config = dict(
    d_model=192,
    n_experts=96,
    activation='swiglu',
    lr_router=0.00094,
    norm_eps=1e-05,
    beta1=0.9,
    batch_tokens=[65536, 131072, 262144],
    seq_len=512,
    train_tokens=415900000,
)
Below are experts of layer 4 (counted from 0) of a mixture-of-experts language model. Rows are named router (the router's row for the expert), gate (a neuron's input weights, with its number), up (a neuron's input weights, with its number), down (a neuron's output weights, with its number) and show model dimensions 0-191. Each number is 128 + 32 x the weight over its row's rms, rounded and kept within 0 to 255.
Before each expert's rows: a language model's description of what the expert responds to; "comes before" lists some tokens at least twice as common just after its tokens as in all text. This comes from a sample of Wikipedia text that the model never trained on. Tokens count by the router's weight.

# expert 11
What it handles: Possessive 's and table numbers. Possessive 's after names and nouns (firm's, mother's), and digits, dashes, semicolons and decimal points inside statistics tables and score lists.
comes before: " | ", ".", "0", "; ", "–", " |"
router [164 172 127 135 137 113 143 119 100 108 153 135 135  59 134 113 124 130 113  94 166 100 154 108 142 165 138 119 188 130 211 102 157 193  79 162  66 167 162 119 147 108 182 143 145 107 156  81  91 131 149  93 182 102 133 185 157 121 130 119  56 131 202 106 152 139 170 103 138 108 158 108 128 138 146 134 143 129  74 129 176 125 158 108 103 180 103 179 191  82 117  78 169 115 117 156 102  90 204 101 154 157 144 148 150 124 182 123  92 178 151  84 123 109 123 179 157 149 169 122 151  70 160 100 133 182 130  99  81 130 113 110  73 148 162 179 160 112  79 144 139 149 181 117 104 128 116 109 120 101 131 142 120 146 168 156 153 156 178 115 101 101 142 124  94 157 185 168 158 127  80 152 133 153 123  77 153 130 190 122 103 165 115 156 111 105 174  76 125  80 121 114]
gate2 [139 155 160 172 173 159 113 162 136 124 105  90 112 155 105 123 108 101 103 103 133 127 129 152 154 132  95 174 118 147  93 154  80 130 150 115 109 129 176 154 142 156 128  98 178  85 123 108 115 148 113 143 153  88  63 203  80 172 120 133 134 121 144 121 114 150 112  71 163 167 114 162  95 101 107 189 164  89 144 121 139 151 124  74  71 117 122 127  58 166 121 142 134  91 128 146  89  82  96 124 114 140 119  73 137 164 173 172 165 106 106  70 138 124 145 146  96 122  90 187  92 152 146 139 109 192 127 107 113 171 148  91  64 114 135 131 103 127 199 143 207 137 156 126 129  63 187 173 138 136 140 112  85 136 146  99 160 121 153 111 100 120 117 186 115 214 103 164  66 123  98 106  58  87  91  96 124 166 145 140  84 159 128 170 102 141 150 188  90  95 137 113]
up2 [153 104 147  85 103  86 101 125 112 156 152 158 150 101 181 106 164 204 150 106  99  70 106 142 102  88 125  82 124  61 154 106 170 135 117 153 107 102 128 126 109  92 126 154 114 186 106 121 105 148  77 137 116 143 130  95 131 149 113  56  65  80 157 165 173 108 126 165 120 141 111 123 153 104 157 119 105 164 180 141 117  84 139  71 142  63 103 141 139 160 111 158 143 107 178 128  98 155 128  76 131 115 144 129 141 103 117 178 145 150 112 103 105  94  93 120 140 137 129  42  96  94 107  74  92  89  71 139  90 138  95 204 156 117 149 114 154 140 125 167  82 166 138 153  93 125  68 113 193 122 156 125 128  94  91 138 151 109 134 106 129 133  84 118 211  40 116 155 149 135 150 142 202 120 167  86 133 112 117  59 122 140  98 130  94 138 111  85 104 117 145  81]
down2 [111 120  73 125 132 139 136 131 142 138 146  90 144 150 155 124 163 125 176 135  64 123 156 119 145 192 143 146 135 103 174 157 124 151 135 151 120  75 131 151  41 184 141 177 105 115 200 158 179 196 156 141 185 115 129 177 141 194 123 116 107  91 132 123 157  99 115 171 111 102 179 106  97 141 145 183 127 135 124 159 166 105 138  91 109 130 142 112  90  70  33  56  93  86  46 129 142 161 112 149 148 147 114 158 146 110 114 129  97 146 101 112  81 121 105 116 135 107 132 132 161 140 139  77 120 118 101  80 105 145  92  79 112 110 123 109 155 176  83 116 125 128 163 109  98  94 159 115 132 109 144 126  81  89 132 111 149 157 178  95  98 102 163 105 134 140  90 121 164  93  79  97 148 118 134 144 126  85 226 106  92 124  95 105 137  89 126  76 159 203  94 139]

# expert 39
What it handles: Digits and table numbers. Digits and numbers in tables, stats, dates and measurements, with table pipes, plus -ly adverb endings such as mortally, evidently.
comes before: " | ", " |", "; ", "\n", ".", " ("
router [156 178 181 124 120 139 147 152 126 130 146 146 102  55 119 105 157 151  89  91 176 113 147 112  80 170 153 162 110  97 178  84  84 159  84 153  72 157 147 136 131 187 200 122 158 143 140  42 165 141 144  93 187 104 138 177 155 108 130 104 102  94 169  90 176 163 140  89 150 150 169 136 106 115  92 127 150 121  58 146 154 120 167 111  80 119 120 149 155  61 113  94 166 131 101 140 121  77 164  81 130 178 163 151 163 106 168 105 139 164 144  93 133 107 156 185 141 114 139 166 184  10 113 105 126 127 162  99  83 120  81 120  99 126 192 146 161 117 129 130 127 155 207 108 141 104 118 142 130  77 124 127 130 132 150 135 119 122 141  89 109 153 134 163 101 161 162 153 142 140 112 124  97 186 141  96 131 127 167 112 135 152  89 136 142 129 145 108 127  82  72 129]
gate0 [133 123 132  84 155 104 107 100 125 114 122 155 172 203 158 115  77 128 170 113 109  81  23 153 118 159 100 157 156  80  77 109  82 110  85 135 174 145 110  86 132  96 117 137 100 144 134 160 143  85 107 134 118 173 146 126 163 182 124 134 124 107 102 118 177 137 181 126 150 136 156 117 147 111 102  93  54  74 118 107  69 106 156 151 164 120 144 108 168  92 174 177 133 155  83 126  97 115 140 124  86 178 172 137 147 110  89 167 162 130 149 151 121 118 125 126 150 173  81  72  83 197 130 169 141 171 105 115 101  92 129  79 110 129 116  65 154 159 181 115 132 143 117 117 183 119 116 148 110  81 133 164 132 139  74  79 126  74 106 174 111 132 122 173 153 111 123 133 178 183 145 133 117 138 190  85 126 121  79 146 117 149  53  74 109 159 116 153  94 106 127  97]
up0 [135 187 140 130 141 138  88 164 105 187 100 152 123 181  92 142 120  96 102 113  72 114  40 171 158 158 126 130 133 127 105 157 187 133 112  91  94 128  18 104 129 104 108 180 131 184  92 162 196 128 101  99 143 153 146 121 182 131  64 142  70  98 150 161 109 130 125 116 105 190 164 161 119  88 105 108 112 160 123  86 153 113  76 210 160 118 185 134 147 130 192 115 131 147 137  88 126 174 134 112 158  97 116 163 154 148 134 124 145 135 126 159 133 145 186 128 157 143 141 107 173 159 163 166  83 167  95  94 122  98 106 153 130  80 131 131  92 125 113 152 112 125 130 149 172 140 111 117  98  90 115 150 159  96 132 195  80  68  92 152 187 125  96 132 147 121 108 146 147 112  88 158 117  94 150  83 103  91 133 125 107 105 131 113 132 193 143  66 156 164 154 116]
down0 [113 133 114 138 152 171 111 138  99 112  82 100  95 108 169 196 122 146  84 107  56 124 142  88 123 145 168 161 153 176 115 179 159  73 114 149 147 133 124 166 141 170 156  89 136 110 184  82 124 131 167 124 106 133 118  59  78 131 169 163  94 134  80 131 117 130 119  67 100 112  99  67 129 127 172  48 164 147 147 108 104 132 136 130 160 188 149  85 127 214 153 101  91  98 205 121 104 115 127 160 132 149  85 160  73 131 151  87 135 104 160 142 113 142 117 114 147 144  86 103 163 130 122 126 158 108 138 126 155 119 157 189  99 133 126 175 125 102 101 159 112 183 132  86 129 160 177 107 137 147 152 146 142 134  52 211  83 103 112  57 133 117 111  87 106 164 151 118 185 137 125 137  92 112  90 166 153 184 151 164 136  80 126 124 117 154 151 143 166 151  89 142]

# expert 48
What it handles: Table cell closers. Pipe separators and closing quotes or parentheses ending a table cell, especially after song titles in discography tables, e.g. "Turn! Turn! Turn!" |.
comes before: "\n", "1", "3", "2", "4", "6"
router [149 159 142 152 117  99 108 157  96 136 125 155 122  60  95  76 101 137  77  98 162 115 147 109 114 201 140 122 145  69 166  94 153 132 115 145  73 135 154 150 119 170 228 149 149  89 126  89  96 169 187 138 202 110 106 187 193 112 122 105  96  84 217 102 162 112 152  98 152 115 160 120  95 113 105 103 126  91  81 148 135  98 120  97 108 129 122 134 155 103 115  96 162 106 103 103 106 155 180 111 118 178 135 122 162  84 164 128  91 128  97 132 116 105 115 181 162  85 155 142 203  89 170  90 158 161 142 111  68 136 105 119 110 118 186 138 129  81 103 147 139 153 200 119 115 111 123 147 141  94 130 163 140 126 162 155 153 158 141  98 126 113 140 116 100 170 169 163 197  99  93 144 141 168 134  90 152  73 129 113 110 141  95 121 132 117 183  93 133 101  63 123]
gate2 [109 100 129 140 156 213 113 118 152 104 148 147 117 108 122 121 180  97 138 136 113 153  86 153 136  84  72 180 126 125 118 145 138 171 172  80  93 169 197 131 109 115 140 122 147  96  91 132 104  89 118  74 134 119  58 146  84 122 189 103  91 123 133 123 128  79 156  73 163 111 102 138 122 145 105 107  96  96 121 110 156 129 103 173  73  75 142 116 150 131  95 158 111 153 108 136 114 119 169  78 119 149 161  71 115 173 155 168 131 105 109  44 101 131 160 140 107 120  34 170  79 210 136 157  83 137 112 138 122 167 163 111 101 128 138 125 138 123 140 100 174 154 113 115  50 122 167 196 120 119 135 159 105 119 126  78 163 102 168 105 117 126 110 210 142 176 144 159  88 159 162 113  74 162 145  82 146 113 153 169  90 155 120 149 134 130 188 116 129 112 113 105]
up2 [176 102 104  81 127  59 138 118 107 148 120 160 137 200 173 132 107 152 113  36 140  72 132 123 127 125 128 114 196 114 124  91 164 115  17 106 129 118 135 107 149 111 153 111  53 126 144  93 143 182 151 151 102 136 154 142 151 110 120 124 111 116  94 135 170 130 170 160 116 139 127 152 127 142 131 168 130 134 169 143 160  90 140  68 140 112 167 119 162 150 149 165 182  55 143 128 165 158 131 119 158 114 119 102 148 176 154 135 166 131 171 128 153  56 118 151 113 186 179  41 155 116 116 126 162 105  54 117 156 123  94 175 171 102 177 111 154 110 125 195 123 137 138 138  85 190  99 190 139 136 127 144 130 104 102 115 165 133 109 109 125  98 127 113 117  86 100 114 107 152  97 174 138 132 162 117 132 134 103  60  77 124 132 151 124 152  68 110  73 133  98 100]
down2 [119 110 114  99  90  76 157  53 136 168 114  97  93 147  99 101 139 184 157 150 100 114 102 112 140 161 153 128 141  97 136 101  43 110 115 111 183 122 111 170 116 167 137 121 104 165 178 126 133 136 103 153 160  91 128 138 108 139 154 132 120 107 131 129 152 112  87 153 151 132 130  79  94 167 142 198 101 159 180 176 140  76 103 108 128 182 143 158 113  57  95  87 131   9  32 171 128 141 163 149 156 198 119 119 164 131 125  98  56 148 137 110 152 102 101 144 115 110 190  76 173 130  97 100 138 142 149  70 116  85 146 123 104 140  92 115 152 144 108  90 151  89  91 100 188  75 117  73 140 145 125 109 125 114 102 145  99 117 127 155 101 111 127  72 138 109 109 160 117 134 100 114 104  88 150 134  88  74 183 120 111 101 116 101 146 146 153  79 139 142 130 151]

# expert 46
What it handles: Date digits and aliases. First digit of a year or day in dates and life spans, such as 1 in 1966, 2 in 2009, plus dashes and "known as".
comes before: ", ", "1", "2", "015", "014", "016"
router [196 160 140  72 154 156 129 145 147 118 104 190  92 156 105  69  89 153  57  89 189 147  87 149 148 177 160 146 143 124 127 153 117 181 129 179 159 191 138 128 166 139 197 112 146 142 107  47 118 147 152 102 134  81 127 158 132 111 199 150  62 107 160 117 174 132 151  84 159 138 140 165  99 124 133 155 124  83  77 147 185 110 166 122 111 116 132 117 123  91  89 124 162 145  94 182 115  89 163 100 124 148 128 119 136 127 151 104 128 181 138  68 140  93 132 152 173 137 143  94 185 118 132 131 126 124 123 107 112 113 122  98 121 110 183 156 176 128 144  88 120 153 183 112 134  89  76 140  96  77 120 132  93 137 126 166 132 134 110 136  72 151 143 113 114 145 218 184 155 140  63 130  81 135 178  71 144 154 129 154 106 176  69 116 157 139 154 133 128 116 105 107]
gate2 [142 161 134 103 133 167 105 138 156 175 150  80 131  55 119 131 132 126 102  93  70  80 125 158 127  91  77 122 146  64 135 165 158 133 204 136  93 118 171 165 130  63 121  82 143 156 135 103 108 121 111  89 105  84 106 138  78 168 124 152  97 118 108  69  84 132 152  66 125 166 121 138  90 115 121 138 114 169 170  83 154 169 132 132  84  99 144 141 109 166 122 128 126  80 109  98 174 131 164 130  61 109 149  80 143 161 149 148 172 107  99 100 134 123 152 157 125  89  68 216 120 140  97 113 133 160 105 161  99 164 167  82  79 144 164 137 130 112 153  91 145 120 124 157 110 117 134 118 165 125 151 166 133 138  90  75 151  92 167  92 161 150  98 217 148 136 141 171  75 142 129 116  59 137 128 136 109 116 174 141  88 197 153 155 153 114 151 159 115  54 121  92]
up2 [169 153 143 130 109  76 150 119 116  99 123 127 111 198 116  92 159 155 135 110 132 121 101 164 141 114 114 135 134 127 160  76 142 115  46 175 124 163 140 121 102 100 146 137  78 120 119 126 124 123 138 181 135 146 127 137  74  86 148 114  98  86 156 181 209 108 111 117 175 103 109 125 176 173 170 171 115 116 127 151 150 122 180  79 106 137 125 114 121 137 152 146 163  50 196 173 118 118 132 119 142 109 139  94 134 140 146 144 120 133 162  90 124 117  45  92 124 188 146  41  99  82 150 129 121 116 136 100 128 133 102 185 167  76 134  75 143 133 104 205 104 138 189  51  72 133 135 164  85 143  83 106 143 103 145 159 158 141 132 150  74  86 129 153  78 109 129 133 144 122  93 175 149 120  95 110 127 122 118  47  76 126  91  85  89 117 127  88  85 109 108 113]
down2 [105 148 119 137 124 106 133  83 180 120 110  87 126 169  87 101 137 164 202 134 157 169  96 155 145 208 135 118 106 145 141 133 151 153  70 193 176 145 128 189 135 153 101 140 116 156 166 129 109 146  88 161 191 119 181 106 151 133 112 122 135  52 107 168 148  94  85 153 146 145 122 102 120 165 149 165 141  87 125 137 192 186 173 129 135 112 100 156 107  55 155 105 119 100  67 203 103 153  91 139 135 149  94 159 130  86 145 107 116 233 131 124 167 131 126 103 134 150 127 110 149 163  89  58 150  67 121  70 131 142  96 142  65  97 105 125 147 165 135 117 154 102 122 152 179 118 140 100 146 103 129 105 140 134 147  64 144  78 127 181 126  84 121 148 122 141  88 136 122 106  82  83 119 126 152 146  92  93 163  96 102  86 136 103 142 107  93 105 122 179 111 155]